config.toml
num_hidden_layers = 16
hidden_size = 448
n_experts = 20
experts_per_token = 2
d_expert = 256
d_shared_expert = 0
hidden_act = "reglu"
moe_layers = [2, 3, 4, 5, 6, 7, 8, 9, 10, 11, 12, 13, 14, 15]
router_score = "sigmoid"
normalize_top_k = false
routed_scale = 1.41
balance_loss = 0.000541
balance_bias = true
init_std_router = 0.0383
lr_router = 0.000282
vocab_size = 46060
norm = "rmsnorm"
norm_eps = 1e-06
tie_word_embeddings = "early"
optimizer = "soap_variant"
learning_rate = 0.00211
beta1 = 0.95
beta2 = 0.95
batch_tokens = [32768, 65536, 98304]
max_seq_len = 1024
train_tokens = 569900000
max_steps = 9505
dataset = "wikipedia_en"
Below are experts of layer 13 (counted from 0) of a mixture-of-experts language model. Rows are named router (the router's row for the expert), gate (a neuron's input weights, with its number), up (a neuron's input weights, with its number), down (a neuron's output weights, with its number) and show model dimensions 0-111. Each number is 500 + 50 x the weight over its row's rms, rounded and kept within 0 to 999. Numbers have three digits each.
After each expert's rows: "mostly gets" lists some tokens that are sent to it at least half of the time. This comes from a sample of Wikipedia text that the model never trained on.

# expert 11
router:579450435469500498466514457359547433506494468526466521517553507588489549475476535495487528486481518484457519527558546525494468531497533428591473533560464555483626570513458500519548440455572512508487529514606492468512565439529444595542533442529540486475524451432396459472490609582462496496500488440654459472564403486522538505563520493512
gate0:438655543497609510496548553567452521512516557560517528519539547447546461421459520536481553411483583534461373549517477545448511473485562529536516445502533501462435488413531458463471534547480547449537527456493498456590521445466551567534471495427470473449650561425510490521439441433476505459466471504472520498395534481510475577520565471619
up0:530521442555476480480553512516471522509470487555448463590545454472570556569569548549556584340417596570410499527461514547421524578410458498598504536589494445521512470582501513518550573479399595404539547533520545401535607401490454524520523474497466507555505510480468492503396525467512463434483550491465634500467528515530526548498506557638
down0:538604375522514514502542520518494522429451318500505473612522558485548519534453494570570568475507477525543513431463571590505464503512558586528396514493588447532379522513550481413512531599512484543461424514456480506499505457450467488521517490457436480489571522486607582470435400409527464535501477521574548501440518456421430525591521497561
mostly gets: "6", "4", "3", "5", "9", "1"

# expert 1
router:477524455499533508452472387434503492491515420514483497443495505548499556441430473495522450534457579536431549504561523547525526499427509492658567554500464566430591445515528548476553537545528473544583415640495506533536530456449512485504535413540584334471461559564415421529592528504547478389539500448577533437485502488538507577529487499540
gate0:486496519547492479468498504444496509454486615565499460456555461571506520491356497482547535608513477520462430453487510497537550542570573497563574560568496498565566582580497526574447462487600551471500494448449546589483577498496545520474474464469504538568558616529477508521550502534511576579510485480515453540422456572580487529540465583541
up0:491483452567591532438540414459428465565519527541549544509499529521493545447536503515373489585554508445404402533451520518465508542564557469512580544484638504523456490515529456527447483516508533455491503578480442561519589508476545456533465480514469457449503455553479506509436404486541540481511429450518402538544420573584477576504472484428
down0:440481458401572542471492523403544534504493492424416500439516426410539553557488495419497437503534452546562498556539476493591463523599512403428426527460476524488566508475575452472428557504399523567659570499536480500492411520527583476412440541413535481484393450454536434518548531546415566521534522438460512450441532536383529510468478515472
mostly gets: ".\n\n", "\".", ".\"", ").\n\n", ".\"\n\n", "\".\n\n"

# expert 15
router:542466426545540571554428417483521510473559487540564480351427464544453566486503481600573414424577598544439523470570482467554471494380432411657477464498522558435588434560557524548495596519530496461484479517543535548496552520570511497550568530505563523519470562427482516508482581549635498495518523494582526563500478525463481462507471540428
gate0:517604526556546561599506463510586507528481539575563446347449473473401490450468559490409485479549432480433425437499506396506517466383459510544562509483586617512456525551479463477475527519445510503521458566520498538598514430412471584486513456475514382534531461578515483515475563537476545438568525519524456527509524487503507396569512493529
up0:618579514466485440456484522499516517516515478480537545550538431565578517528477464498556462459466466465542496637539442573471466492443442448411434466560398474515578491498557534475538446447457530350535523452552480464498486568506549506505504441484531510502440573534560537530419431534562540501483537488525507386509598439437420499567526544491
down0:505541546458479509435446581437471569557531505462519447554454544500553419595402420500521506457447509475474510560487502569430464485542498502515446585548416446428511444488539529532420536468574609420558419498465498468386542518528457437536518375543455481435502521370508480504483409451487392575424527517575536534431464441483425436490486391504
mostly gets: " won", " played", " died", " returned", " served", " appeared"

# expert 5
router:559550403474608491576437414490418443557505379541442544493513502537447539485471497499491522498483543484471480397469485588496503534480534460622493535468537537459556508559545541420556483494574508512543469466523492568512527416447508436490452476526525329432442425432432480518554593450583468404490478462618634546490486451491509573568521496488
gate0:547553549500443537479469575527519536515389502539506533416621511593502483521521539518544433506583469549461485395512442509558467516517525485559406605544560452550465454417508530500538560556626560530554461474592458495567465476574485402367473474419507487429517521510563461489443476456490422553391433490570532450461492454452498481569461527468
up0:475535513568479519513554435553494527493634543511520460555403456510488530504463532543430484494450598475576518596548590483430486456422534531459552400412508526471512490540517438533453386466420477509430535564419607448486577536383491513596455517583542481556502499501429555522491525567477633502557529437477507541502529520562516491472533469616
down0:465559456536478564505521494515436479445602478434509563584498550608466551463520484468538518482430493511561455542426473497522464493440511476468480508573459534518539520440463589462487495586521445485453531485430545462448419545464561367520502484622465522461378440453533542535539538533476528531491496447413456498505491462467477528550542461589
mostly gets: "|", "=", "See", " Website", ";\n", " Coordinates"

# expert 3
router:559491429444611552513516482495535451528534425499505490430545549554502483448445446548599457521521579506461528480517484513597520596445517498459481542426469510417598551526505475532539522443610440455599443507458440576448526499501398503573519483531467518487552542476446472566422564535539480419506513505477483565454417538471415561509569503513
gate0:472524474553565495473401446418634557410443475595588548410519446555459540484464564446547486614536458506380485478399496558460479520413521484476568475532499463590494450569504600480513525445488506518545541456502560440456580471495432555520570473481462490476480457477501507548543479509561511481493391499451616616519452473575424479473575454508
up0:540525446531437545568530472601511440482575528478474525522586480487472485519447455499542485469438642442466494612563421508497482511541560561558574544448451500519486488461502493478428434547456503382501554468519489545502489526573555470503426546487460551498512563526529493477442511426455586518499554462534522388450548520452525463576417575543
down0:499554476504533434497509510514468546508536458459499556527525479494512499416509449544528526573462439467371417535505498523442457512467503547544600519489541494522497449468496598344467521438417550577491651478553426529459426545523513563441415518516442472537519495470550522479438560521482481552512482488475550472546606519480479506559408467491
mostly gets: ".\n\n", "\n", "\n\n", "==", ")\n", " \""

# expert 7
router:515553450466483472484423500560503490487524500526479463473611539525501546509523477496490547445540517472500497403494438473561463571450452462541533533470443509438451547471547479507533488577542516498550441563500569491522574493515479545452484403557527346458564530495401474554547565546555470536503494440553458493491420589526547508506562466562
gate0:497490484489491447468354455620425414479461548457485567550479551546451507537486517505527592515532494529497493488476476453458482520545479439487535491525536597574448476516500474562339477565561520402586533559500460556491479540515477513459518513560450440573545437504573463511439527516573432492587431466585442502562497475484402686576455478540
up0:480515473536430419497425453547489456567529595383522583480404635537484493480498540520442591461494517519459493454487510499530477552553521453572546589497611547591417483516526432453408501526496442475543503563435537551421429515418480502469536452545463479457546434459457408495471501500494498411571447454577473573542477545545463575487515494574
down0:440601410568493514488454457465520570551536426538523398520520455523497479492491440468497630506540600475539448530405519492487515489515521600609667472470438403453470567472503511519540481441511500458417470469457525551531494486518455494442511452497495543547507517572524484509554557530548462517542581474587570530514551538549499472483542506485
mostly gets: " ", " January", " November", " October", " December", " April"

# expert 14
router:547499470414500542519449454401581465466496434475496536408592508499482592493416471552544485476537521503449482451439542556600554597537452521539474496521483588452529490443569486445543546526507482455481504521575517562472530530461492523421583499530412425417555574405438430571567548541531500421495540461579535605414543496576480479528542576533
gate0:510433447423479476621451533484544510496514502418475383533494495535479542493345453519431479522598434478577601484492596547524628559482513492579511487510430525474493498570589501515493521456532518413570511424503393529565550429431565420490492453435446523465402461550522505555508577452508639453451457503470483516476512539552449533449514513436
up0:539537547573490508409531381629469419515367437657508519475462538491505473476573544568502412457414526527390453475532485471492484456445533471483520520430511391477497512421452462481551433622546519586506508595411560574469433525553451466522552532510556484459585513455499511503534477536416472531504534497453509474551465483472615440497458375550
down0:437542531516492552440504501471525505509394505464519571611427462439521496484604487472530551448481487566508474434451508564605441531447462459455477526549510525519467560485380431574512610468492592496484500511521451462501537537489466560530487485444503556467510473553494545576544517522565591480516574470482604557488488430467493438454483477420
mostly gets: " San", " Old", " Los", " non", " Red", " c"

# expert 8
router:500422396522563511584522447418501402489478463466537546494472459610568456495450413649515491422493542501463508466544565481557517512437466482509427498504496551523588597419546528562590486447470501477580520486558521513462518447419507470499524408463432414369507524487500485504545564554531523463483588414534483521531542484454480509481528395486
gate0:583518415482500558476518487561429507436579414484462520401460468495527481498555454476531557449483659577489462478456500402542454526484459478480538530525552526512462610498553475580483438555528573480504469457536411488640395586446459540399542484451608411449465472458464548518543534485433484465549566476538533614494512616540443479536509548473
up0:432565535451535456523489526418498549511462565482510372524506496534466505487474510554427489571517428447473462510565516536511499488548475504484535565466474516454496448392420438409501581503509479475464521547501571409428595476607587498499530503662431543556625521499525424527456472561452486517399479527443396451516540472519591584484488516519
down0:482492520462515512472582484469453457444519498520508505565472591491459535446505539536577487506545469570488516515520569479477414455465488450595475500457627560540428380478467487486562502576440425622419493486512424507517487462511545602551462458495503576555548488458484487471522510545482382492484500462493457482452388520554422595481506413534
mostly gets: "19", "20", " Chevrolet", " Honda", " hp", " Toyota"

# expert 4
router:492474441450561485494470394562492495567542446415466521402577570500598570505374440495488534465523578435478494504484569499614489474484479525599439615342590534488469558434496520454562513572482463442489538556587529558482467509517485540448496515541498472463504500479503451547459625565526480424504521428562545486430424467567531495473548469482
gate0:549517464501573465486571445467427499609522431441465546526524582473507425491515549565433601492577548462509458426530434472679454537515463552471413507471561445458447500452547531504554530537484502473546450534511520491554478464528338445537455568526471467472444462456481475506473529595501370559543447469479544490478495441425443484533492520472
up0:592502432509629454441518511464374563637461424456465542486467562490487399513502505541451559532502525552532443469476519539647537501486462549421424469460498450436457542462605619488574582534538486513552468510523507545514472454491435454569431544507482501491513498494549494425460553585490400574524461484432486535424429409396396516493426521535
down0:428535506510501489498550609547494461574413524472488564492424495425578489577475468571529595480445493556533438504454601505544522454529493461463603466528549566572564545451550515460507532576475509495542466482529445486454461527532493457541403453478534479575554579488464541460449483522423549607597497503539487558621526446469479433436505409489
mostly gets: " could", "'t", " will", " love", " citizens", " girl"

# expert 12
router:525538441481546563557416412484528526479510518508525452452531530526671452470509530572516513471491544517476500485565606550490504528506424462490472533479576570480488599426542523513518523521556407435596556538556457574529468500524519490491437497612454410523552532433455446547471528503567549486523472388610463513458512536567505532530507496477
gate0:506525428532557608482473476477457497495470458556574495524490562544421449475512537532485485485535563470555389620456514578483654474515476456460558475492476541512547429533541491514526523491458573375487481508559436474535492544481521428523507440568507580566556417510438506480571534563498489426545450458488532608507450491556444438541414473450
up0:528493544538540527500480477451493521520486475481516431445414564491380433523522500570482506558507529510562449510451551515581598516534561554466457508601440464477549426497505457538520577534473499438478461479450466506494467497530588463412586456593509512594519466528510466484639480537551433428525384466530518577548493537576472494582499498453
down0:464586484487505471584429440496446536454474539479483524481506504486521452478548508494550405537467468480579507607504483535480575515509471459548438470434504559454518397482523568616584540565449626553466608518439495437475417538496450484453516449452500490525514471483538453550529564462589553539462497446469454470547626398572447562536417475495
mostly gets: " political", " Education", " military", " Democratic", " Greek", " Civil"

# expert 16
router:603511408531619466470487531354473458563518441473555520433563434511547560534460412476413472481513554551407472492525559566593508537484513390494529511440489660531535487513516564515454502581516531491541472578516419473525579530455499522516487475506450407439495546467481530508495570565565401523544591500560494484385448551493560492551481481486
gate0:455480542458479472429482461400444427530557464528484490492519490555525412576547507491555549459525538503509487562562537548473477439576471586452542521457511490507505457473538537479522576542430532462474471464481470559477521436483513554530527318504501554392500398534478510550543499564530560478494525487507545579510516479443533514461521486434
up0:523577554517430533556432436494425494519453526536397426519494352537491482486551566494517516499493396502526479528561535582420512640542552470482447510555398454536531529497476530527484497529474426590479477484553506492549504546459536492474481503486459458561442418517572483526491451422513475540426556450482447448371434509497487507538537425515
down0:506467482498568510459535479488494518518486575473492560390462510514521506509423470475502498534413443500544522517447381476555572461543439539559460487575520509481501558379490510511499513399534546479510530593561502455485563550456510508460510482496537461440558572557434376470491510459488457561398494400503540519482475523491515517532539548465
mostly gets: " David", " William", " John", " Robert", " Thomas", " Chris"

# expert 2
router:559431468460557566563477451488477519492469474469504513419561477537540581562530368543574501467580569593441466464422514500582485557461552468507461580414520536454495577564514503425503510583572406446520479539518442522530509539458509483484569426560489464392436551435417435513531581475544470468453487445599495519425468530504423543491444478544
gate0:503494534476349452444541464524505513493533403457437537632446471510543507455484544495461475488545447560497459510467512597499530530500545436548546411566517539392491409453424458542565521539485558535494534490544552435458546552422466533530471459511551462437473470520453469561516521591547503529572488530461521473522503503443537462432471482485
up0:515415500484458458520537535483568459419479496551524556440567434415574561446471478455499554528472470447545508525593543537571468594590512605500514485515563438458464504521476509534479587534499487496509509498538567551432418526509441445463470453557593419454404505608505497521483406541473596426481494575385532551501535485426565434495481539539
down0:470508484402499446513477466424479468531516422529468522536532505520531544476463511414467522502501560540501426453364567524584467431495406526564450521548443494591536447473442436487521507592444484532472513515569534497477499618487543526495595500465463543501432406494479462523515436473451458510540519504510499492464488598540555486510540474489
mostly gets: "See", "ophora", " provide", " Despite", " wrote", " create"

# expert 19
router:461568452513599525484441485418516498553452485529454516431571520627495518495435536477519550459534574512467512495603582506442509557443506459554521496414485509521483535563577528429592507512410412458596529419591547623507591521450443508482409460485425400436449480504421537500577517552585470461520583461633452554421458600457496545615499530536
gate0:516549543545519526508466521486520511488559530445563477432446542519508418523511544536545481608506482511551443530462501457535515653585440482544462518442514527364484508614527471644496458461458426549471466413517500473541434459507422529467505528516538458456431561536496500479545489535510522539456560536556555555517527454423487515439482526552
up0:523432469538573533480518472479501517497549541461503446466450479522472447499547523492475523484416438555588448451535543396493451538559459511518440488463505570438429487537523544639544458450497431543592567465510538455530446488501422535503574452481582487432486578553497418596529491529514512437486526493491511614630522519460475481446489592513
down0:538407447432465547475436481535562468454556504505559551453372466484540480525487555519540486528469589454455518517389454536546449475504472492566535558466440485419578425469387473540506492409456569485428479467466519565518547527504526448633528582528537535501434548505541513529456482504551488439523562554518487474532548486470440492498453525403
mostly gets: " at", "At", " during", " throughout", " within", " near"

# expert 9
router:471466359493551456617478466509483539560521488457543481435560511498497511484442447542496488489422549514534517552536475531649549458476434480590510569476568506443590516606505522399507586573645491498608563522520456484526482468532473479493468501497465402441527567485443461502579564554528485412458512463554470497435464564504528537564479495563
gate0:371481490476525515504473512467501505541552505474471530499474481487484591558553473464412481438385576445464517575417652532595527473562465567581560502484644521567587513574468532562493514547677447483513504487569490516489586419515502519428438466519544442467443424448557554430526544460453521514505404508633473505550535486465510482508444505493
up0:373457453416460458457501545466551512543488469468527445450506553455546520533510445471474444500379507449453535561448594553546490444583427592531565477446629513528502542604507506589453507588605458459507515560549510507519605501505499473405452543521596377500428474460511544440571511421454511489579447592581439572534463472482497560578465447488
down0:469508517459574428574577555569471517531492510579429487489479485345512503501486492538506482474520466517489536518514554480542454472522601526564523450426474543500445561486467534502494470518430371453447527390578467530527480472579479524517400531591491513454525472511430475497452520489419459474612536485478525573530430507438466574503420462511
mostly gets: " vocals", "-p", " guitar", " metal", " bass", " sound"

# expert 10
router:483498460530522565441471463451462489522600435537524548425491416570465413498481417473517517403598530527431473486541514535646428501458566464510561498461494482444572592474489500548457505610485408428483471564538591467548569458520476472452517540502389480394564508408392405505552561601506415498501572455572535617390512446523441589570533452486
gate0:537478522589543469389357428507576522548383441442526486486433428523430554510553568504538393414457463492471476513547538469461521542481528585442422482507587406501554469458504520545557425494467520385462470489536517515528537531523526391495552458536497452508451478494496457485495581539451465469525451475514624465506507450468467433556566422492
up0:485486577501517600556460503483522424525475411502531448457379431464538515584540499556469491584532559511526543420466390528484627454478509607457521551515432415386509469566398492524474545461502463531510494547417462494528546480551479574534376582522496523444476576511486470481457505455436470536492476522544389512486575562477468526486591505553
down0:508573538493549481533494407510577591481451473514602520484440472459531459507516558489532556614522485513425526446508417507459460503456449511522610538521461449454496496485546451512579568535519534509411552509407505539515507430495532472579490496529468595502506494538488483514509493429532461615418404504574601449423442467499480474501536455495
mostly gets: " was", " has", " is", " be", " been", " became"

# expert 6
router:471481450462601520527449494388464464493588409442538543446652494515531505481453511547503558398472524563487381529531542569446541465424478490581537564452555565494527482553566426505534546532527501410554491501514525507520529480496451465512574479581456479453466518443384493592572598617594458474528493457621466461417457584457471507516568526540
gate0:567460474403582611507572475414521557560547511416473460434469506518535455564442454451389484442508564533552524452484571466458515518500448506498504563452524452541595462417482447557486477588544511417512463477484497467443551504535464497527503488472514447522441479427446610562527578479548506530500486395468557428619440526511568506557569441418
up0:478490514439522472490472496495503568530541446435440537430565534545502582520474445533460460500440527578443498513530604515503510486454540558594468602439515512542501503450453420596448517552544524493505461459433448423437541478515504532461490472522442455500526502500404561530493478537493515614562584485553602482575455485468461512520531430566
down0:574571497399558529467567409504456520559490499438429466496555489456577502531630552542531533480516506481504573488484564521484490457538553483561522576451543537513538476614473477520425526509521568569429539444538501496507519353481533546459506530469437513574507437509462387460436493480481554481577541435451571557557390567502507540441514612381
mostly gets: "',", " Raj", " ARG", "with", " FRA", " ITA"

# expert 0
router:525513435473525526545514462548501457566491426499574572450504459611477491544475439466518500453546602521398526486572529583552483599409451412525506444425536572477446468493513464475625559519504559494598465492559564563530562589536486604462496415606465423494491559404428453628468500642495482517491537432572489517474411542495511480553551465393
gate0:547503487508523459489580535531483448432525506572540526514478466512452461534437549560515394450548510447524465529529501483582408609380419455492471530501480511453520530523421411448512581593482512478586520602589593436484548542508470478587567511565505371546443463516625476512455449597493455486594495581472499453531506506438539508442480525482
up0:529517528333481566446460531595549474497399488367596440515519558492517438530516458518603536520488432457501530489456544501564484547520506504545539553502407462594486522477403511517403437469429436509465463541568524597505514531450536485493448568537406460460502564528456471603492491517511468509390560552478509557498409601478501469539472431488
down0:548455456445549604468493478467463462535585429544604480496558546520536575498522408456524476548473489556463566528431466526441534523470529519574467523522439486439545504491559484564532532591472521558570433460450510564441530547551522475530407627492448532446499439476458462478491383567503584551450502518587557504444564573566523419584521491497
mostly gets: "The", " The", " his", " its", " the", " a"

# expert 13
router:606502443504550535495396463394477480514513450506492495458516518438530566441485442496540472503447509482495474484568592565474498431412575396558523558441506479458612494510452486469506503454493456408554539578600451556595474524503512544495526447472533523427473477507455461433508481488546459468488468474580516513491528584519454587536497460424
gate0:522508496483556585528435499465422517531535557471478514563488528556479537453443516491494517482535442507489446458553508460542445502382610534437467453538526545514586541577544560523499518528438542460427488485525526566495450518508397550509464531554599463505631511539474476623443516492527485513524488399484510414456515554435576554415479470517
up0:525532517459521526552483535472445563625543532369442486457448513558441469429495544418555526475491535480438491503544496516518416535446608542477458393493566466433468507599506583505474492557540511518492537564539449598597468501464444575486535480587542465480561534436495491595394480409501550483513532403398453444387457558440508543478433473467
down0:458548480505508432447487608488520511557527530531528498535484547463569531464451502528557507555549498460519482524481443528518614525513569492498595516443579490485531458607525532532510457434522539456458525473530531527478505489485481465496565450396480408439418472453523505631428513575493523544448524492409546496509565436429475463534496403499
mostly gets: "°N", "″N", "°W", "°E", " km", "″E"

# expert 18
router:482554499492589511451563423458440491544523542440615521438490569613521544496432483543476499447496545549519481538475492524527521451503504494588429507502533519532576531522557455429589508559468476494566450591587559584581507492590444521516506479483499452467559559438500444482524559550581471500570483471596537449390523564525506505547568578528
gate0:479486460560526524478514531480466470540498549468522476541534575395555488556565466473597444568561516580567497476441402630480565508482515514533441588518442626578506472424499417573584516562463595438518502541491471487475362519561471521528489517490476469539470523481567459500488514526486552492486492475443479480536541497559527519488526421537
up0:522499559405545465502563501441524510471509592412530482513458499472473473517497498486515431432521544509422428390503489600461507483465544561581493506547498574475555544428504387530424481526425542472528443542553490491507379458502515536558524532448518541414541526502559469413478362459501441556548506485509507430503494510497398455497554456501
down0:531463582470506444472607487394512476568509597624531522556441528490514494444536562517502570426497594568446481534553498437482458393478555523501503536466535428484463499531447434406583542461478563496509446597454541499520460452480446445572532534547483441453494465503556542422467453455487543493501484517510529522553540490521522440507492477484
mostly gets: " School", " Stadium", " Institute", " River", " Airport", " Avenue"

# expert 17
router:511509421501564491423404459386567435535538473521556512433619514460481547492522540520539486421580506480439485452511578458620506627500440456606491529415532569422455489492614470506595518595560520452507506534520433533501613560499529527444519446508461451483474523477519461548538511494604446375531584529540515528410441525477473551511474453537
gate0:474568466545494493589448456480500441497504476467525513403519463577551518476538487409458574498470517458497595545530532477528434511448474465503530496524567491525454515436480432489577425446494520555542616660492411487479516509498517577433584567505495474447435422515515434515500497489570531553442439637514489443520523417503463423498517603499
up0:446386532453523494532443465487567483516551511579521490538539479431437570474528440612520533526448488596440433568526621595478425480468547493576488582414506504434485467563519478563546435483466431495460454487514516541452457601435475417490511382520529537485636649485550477542544500436491524558475516532385488528519475503534564522584412509525
down0:351553460568435596538439410591470461508483574540508402444384546511413505489492460516437479494523535507507418493590574483438487506450504422531431492495514521598414525445403422468529501541562417444437590531487515538556481461503471395497430509502565305502526536490557429476463534546548511419514465443518492482593577661487529431531436530504
mostly gets: ".S", " W", " H", ".C", " J", " M"